config.yaml
n_experts: 8
experts_per_token: 2
activation: "swiglu"
normalize_top_k: false
lr_router: 0.00163
norm_eps: 1e-06
positions: "rope"
parallel_block: false
optimizer: "muon_variant"
weight_decay: 0.1
schedule: "wsd"
final_lr_fraction: 0.1
Below are experts of layer 3 (counted from 0) of a mixture-of-experts language model. Rows are named router (the router's row for the expert), gate (a neuron's input weights, with its number), up (a neuron's input weights, with its number) and show model dimensions 0-223. Each number is 200 + 20 x the weight over its row's rms, rounded and kept within 0 to 999.
Before each expert's rows: "comes after" lists some tokens at least twice as common just before its tokens as in all text; "mostly gets" lists some tokens that are sent to it at least half of the time. This comes from a sample of Wikipedia text that the model never trained on. Tokens count by the router's weight.

# expert 0
comes after: " |", "–", ";", "|", " (", ":"
mostly gets: " 18", "19", "0", "10", " 19", " 0"
router,186,194,178,226,198,231,232,170,177,212,170,197,185,236,209,216,211,207,215,208,199,220,215,199,211,155,194,244,192,183,189,197,184,224,202,223,247,213,180,196,210,177,175,178,196,200,223,209,186,194,165,188,199,198,176,222,199,195,181,172,194,157,196,221,221,215,201,198,215,203,183,218,216,208,215,224,210,156,211,219,215,184,160,202,181,185,183,233,196,171,217,205,182,205,203,193,239,225,192,194,212,196,185,193,206,207,196,242,188,190,190,172,196,211,172,230,192,213,203,237,222,200,197,162,238,188,215,201,215,246,184,192,210,176,184,217,197,203,209,189,154,171,229,163,187,236,189,190,183,231,216,178,180,244,219,205,212,219,200,190,206,181,181,208,229,197,210,204,216,219,181,191,191,207,212,195,196,207,231,226,199,214,210,229,176,190,197,177,192,196,182,165,203,168,200,220,240,162,195,241,161,206,229,200,204,176,202,210,179,209,192,176,184,183,217,183,202,200,203,214,156,208,195,170
gate12,196,198,218,217,201,227,189,201,213,186,174,207,194,210,214,177,216,200,235,162,199,181,212,169,212,181,260,183,191,213,201,196,182,177,210,184,198,251,236,220,190,204,211,167,203,174,234,203,198,192,205,235,200,232,212,187,228,198,207,219,239,159,198,184,165,201,178,225,188,193,180,191,205,217,167,203,175,215,224,210,191,183,200,200,222,199,193,174,200,237,193,184,187,199,192,214,246,188,238,196,201,188,183,198,195,238,192,221,193,163,215,210,227,199,245,200,189,183,206,220,178,205,183,186,202,167,217,209,223,211,200,166,201,171,203,179,214,208,195,186,234,189,205,226,213,191,208,207,205,218,235,225,164,207,212,216,207,244,194,184,164,204,206,223,195,215,209,181,207,211,231,206,212,193,180,215,202,242,214,202,170,177,203,252,192,201,209,188,213,160,191,213,222,199,217,209,207,204,186,207,186,200,194,224,198,225,218,204,214,184,170,215,210,159,241,202,234,233,183,198,200,163,217,213
up12,216,218,202,206,186,220,158,193,205,194,179,174,204,172,179,190,221,220,198,197,191,205,169,162,216,194,206,177,188,226,194,191,188,157,211,202,216,214,215,206,160,205,187,183,210,174,209,216,213,185,235,205,183,205,190,174,199,190,182,221,230,197,210,190,184,220,177,219,196,173,208,192,190,184,190,203,192,216,180,163,206,215,187,190,221,209,223,205,191,222,216,181,235,214,193,247,184,205,239,203,214,207,186,198,197,200,209,148,179,182,215,204,209,167,207,224,210,211,189,219,202,229,258,172,197,145,217,176,202,201,216,174,164,193,225,199,227,191,203,205,231,186,202,192,233,199,187,183,189,234,230,187,161,191,193,188,177,223,233,216,172,175,189,186,229,185,200,203,201,217,158,220,189,183,181,202,198,223,189,213,155,177,212,220,176,195,185,177,198,184,188,159,203,184,188,188,189,195,179,210,205,153,246,203,191,166,180,191,221,178,179,219,202,238,192,223,221,205,218,190,169,199,204,196

# expert 6
comes after: ",", " of", "'", " in", " is", " to"
mostly gets: " the", " as", " and", " a", "The", " that"
router,215,196,180,182,235,254,209,229,206,218,206,224,212,206,201,207,190,261,205,210,208,222,239,167,197,186,171,188,202,228,217,205,201,212,201,199,191,209,194,163,181,203,226,219,202,236,201,221,240,183,194,214,187,211,221,200,200,193,169,198,182,189,211,208,197,197,198,169,203,178,223,243,201,186,218,215,179,191,218,222,199,179,219,209,194,171,173,194,225,169,191,182,222,182,228,189,236,233,200,212,163,193,228,180,197,215,209,205,195,213,164,187,202,220,196,213,179,188,230,198,217,214,200,184,223,176,172,201,240,228,181,191,209,190,181,165,196,204,209,179,170,202,197,203,228,208,187,236,207,231,164,200,214,202,219,226,190,196,170,184,220,193,195,196,242,206,166,199,227,170,209,174,211,223,176,182,162,198,193,171,228,182,214,213,203,184,212,204,230,198,189,227,208,191,209,193,213,184,182,215,224,188,172,170,200,208,221,213,220,187,171,204,200,222,191,238,186,204,186,149,153,209,192,200
gate7,231,177,176,175,188,209,172,226,177,213,212,214,236,204,151,191,162,193,176,205,172,187,193,196,235,171,201,181,194,204,195,201,177,172,193,212,211,199,219,190,222,203,187,218,185,189,196,202,196,227,190,194,195,204,221,196,218,225,192,201,176,189,214,192,201,214,231,225,185,205,223,215,196,222,207,190,166,191,170,199,201,211,168,207,241,157,220,269,218,215,203,182,229,198,244,186,173,211,217,220,174,177,220,188,192,215,191,188,213,223,193,202,247,194,180,204,236,211,195,204,201,216,197,206,199,195,199,164,176,216,180,192,210,213,223,203,191,188,225,188,216,197,207,210,202,210,184,174,232,203,220,187,192,227,222,196,213,199,203,222,213,186,214,221,181,215,203,221,227,182,197,165,172,215,191,209,192,189,227,178,182,213,238,232,198,201,199,186,204,197,238,226,199,200,185,194,220,143,210,238,184,202,197,230,177,209,212,210,190,222,205,194,166,208,222,197,233,256,174,179,186,220,245,215
up7,202,211,219,215,219,167,198,193,212,178,216,204,215,165,221,187,241,213,196,167,192,185,179,216,191,208,193,181,164,164,161,214,207,213,172,181,199,208,212,213,171,169,189,200,153,196,195,208,194,166,231,199,193,202,199,221,198,233,205,166,204,216,219,203,186,226,198,208,151,228,234,203,214,174,171,175,219,192,217,197,196,215,227,199,204,210,212,188,167,206,170,208,175,236,187,203,195,220,191,229,176,181,172,228,206,226,206,208,158,204,158,219,198,200,208,207,165,194,216,205,218,151,192,224,194,193,218,210,210,184,203,192,176,218,186,216,204,213,220,180,202,209,183,182,175,179,218,213,183,193,173,203,208,232,198,189,203,203,247,186,138,190,199,224,239,207,190,227,190,209,204,206,225,211,231,233,209,204,221,193,150,210,175,184,194,214,226,180,180,203,214,224,190,211,206,201,216,230,191,189,197,183,197,183,208,196,188,209,212,185,184,205,184,208,171,241,218,194,192,243,227,173,200,199

# expert 1
comes after: "\n", "\n\n", "=", "-", " Born", "\n "
mostly gets: "″", "ren", " footballer", " •", " Coordinates", " Genus"
router,220,235,184,216,191,184,176,172,182,188,229,206,237,217,181,211,229,220,212,232,163,188,167,173,206,180,179,192,193,198,210,193,225,184,204,219,210,202,181,197,217,187,182,200,199,210,183,203,180,180,190,182,210,222,209,205,217,198,198,186,172,245,161,233,213,170,221,213,223,225,202,211,217,174,224,193,229,185,221,172,193,183,213,204,207,205,200,221,219,216,211,238,181,213,218,218,186,170,180,192,197,176,228,201,224,190,150,180,209,216,184,208,213,223,129,197,186,205,214,218,164,218,195,200,182,182,217,194,184,203,203,212,189,153,192,174,173,198,221,189,208,225,185,212,197,183,154,193,207,167,161,220,180,226,234,195,170,188,182,207,180,225,226,210,156,214,200,194,222,233,211,213,233,193,189,194,224,197,220,174,206,186,215,190,177,201,177,172,226,206,211,193,179,186,181,195,183,192,191,222,199,216,240,209,178,175,202,207,189,161,187,189,212,210,212,216,203,201,230,178,194,212,217,179
gate6,177,203,217,219,240,190,203,204,190,204,214,205,169,175,185,171,202,256,187,217,226,207,231,213,211,210,190,177,180,206,217,196,219,213,183,205,230,212,166,169,212,218,218,196,192,191,208,206,209,205,217,167,191,167,178,218,186,209,192,184,185,200,166,170,171,221,237,187,249,203,161,227,186,181,174,227,197,191,199,223,188,207,216,157,185,195,192,202,222,235,182,206,192,199,230,214,201,169,193,173,233,197,220,221,181,212,188,195,207,191,192,205,193,231,216,188,183,210,230,190,158,219,237,193,161,168,201,236,227,215,194,217,214,225,190,197,169,189,175,199,185,197,235,180,203,189,219,204,205,200,186,204,223,238,212,231,232,215,229,176,229,198,215,192,166,190,221,212,213,166,195,180,211,205,226,190,162,201,210,180,208,235,187,186,226,195,204,175,226,209,207,219,216,190,217,216,204,216,190,215,208,193,201,210,184,205,232,226,196,198,157,186,249,198,205,208,196,216,192,191,224,186,168,217
up6,199,219,196,211,228,229,199,161,220,173,176,154,178,183,198,197,201,188,200,174,244,170,182,186,205,179,184,208,201,199,215,200,180,195,196,180,202,214,206,202,194,185,207,198,216,197,197,247,208,188,194,209,176,215,190,212,228,233,182,190,219,209,190,184,202,189,170,189,171,199,214,251,184,189,209,180,178,229,177,207,190,191,168,185,205,208,203,194,190,199,218,176,205,235,176,188,188,227,229,231,161,203,186,178,218,198,206,214,157,180,177,206,196,169,187,191,215,213,202,261,169,194,233,197,172,225,198,160,203,199,232,183,174,212,217,230,214,209,181,195,172,173,173,202,188,223,212,235,195,253,170,179,184,222,167,188,182,209,213,191,207,215,198,198,210,176,237,207,198,210,183,199,209,137,208,214,204,190,212,178,215,219,194,208,185,201,242,252,200,184,184,203,186,221,196,201,209,201,200,187,199,210,210,214,184,204,207,196,212,155,192,229,176,211,217,215,234,193,218,182,194,215,194,215

# expert 3
comes after: "\n", "  ", "'", ")", "%", " 0"
mostly gets: " |", ",", "|", "s", ";", " University"
router,173,198,194,220,206,186,203,182,194,200,190,168,205,193,206,206,189,219,186,223,197,226,205,199,218,193,181,202,214,219,224,184,162,190,193,221,195,204,177,183,161,193,221,212,172,241,228,182,212,180,190,191,197,220,201,199,196,192,192,180,223,193,193,200,229,178,178,204,201,168,221,188,168,218,199,179,194,176,218,213,196,144,211,196,211,203,231,183,236,189,165,209,186,172,179,221,205,173,213,221,195,212,212,208,194,229,215,200,239,209,203,209,197,221,204,243,191,195,216,191,215,189,220,186,220,175,186,182,203,188,159,182,176,202,250,224,240,196,192,184,246,180,189,181,197,218,197,234,211,207,211,207,195,195,180,212,180,215,187,198,195,209,190,207,200,166,194,183,201,238,202,195,232,208,194,222,209,167,194,211,213,171,156,206,166,200,205,201,219,201,169,206,245,185,219,171,176,175,193,268,181,205,214,199,216,147,192,213,235,188,229,208,160,182,217,219,214,194,206,205,169,207,209,168
gate16,218,204,217,127,183,224,202,192,190,184,202,222,184,173,193,198,202,256,209,203,192,197,197,162,224,200,217,222,204,160,235,266,210,199,208,199,182,177,186,209,210,170,231,168,187,232,190,210,183,220,225,218,176,195,235,197,229,201,200,187,212,201,216,170,202,214,161,215,220,181,188,213,158,214,177,197,192,203,205,194,200,174,184,236,204,213,168,203,236,200,214,184,189,190,192,202,223,198,214,172,228,197,207,192,184,189,185,215,160,182,196,191,232,191,184,198,177,210,197,157,199,220,200,189,197,207,210,204,195,185,234,201,190,201,209,207,198,194,228,181,215,247,219,197,211,192,185,217,189,175,167,198,195,193,215,199,204,201,199,208,192,212,205,233,163,177,192,229,187,231,216,196,194,222,215,215,153,225,187,200,194,210,222,205,203,170,193,213,204,191,214,180,183,214,210,193,172,217,184,198,207,197,192,192,206,186,257,165,207,190,182,204,211,194,219,181,204,193,149,228,198,152,191,214
up16,184,174,179,181,200,214,211,206,213,202,230,234,217,200,180,261,211,193,212,237,228,177,186,184,168,180,197,187,200,182,224,216,198,197,197,193,190,195,190,218,232,194,204,189,151,206,241,178,196,219,191,186,191,211,197,200,199,224,213,180,183,211,236,187,208,235,254,197,220,200,178,147,190,214,194,174,180,170,234,206,202,198,223,208,199,177,181,199,226,208,154,181,181,237,192,192,190,208,173,228,211,206,235,216,177,190,219,212,195,202,187,196,187,208,206,197,175,198,183,179,229,219,194,225,199,217,239,211,187,173,193,219,194,212,217,229,219,224,183,169,193,225,211,214,215,223,197,203,204,222,200,212,191,179,216,195,214,220,172,185,165,188,185,215,195,214,220,212,201,193,223,208,216,201,224,215,238,204,213,215,203,226,192,209,206,222,224,182,208,258,164,179,186,196,199,189,209,234,204,185,249,199,152,222,217,185,188,213,204,206,214,210,231,198,189,173,187,186,177,227,179,167,210,189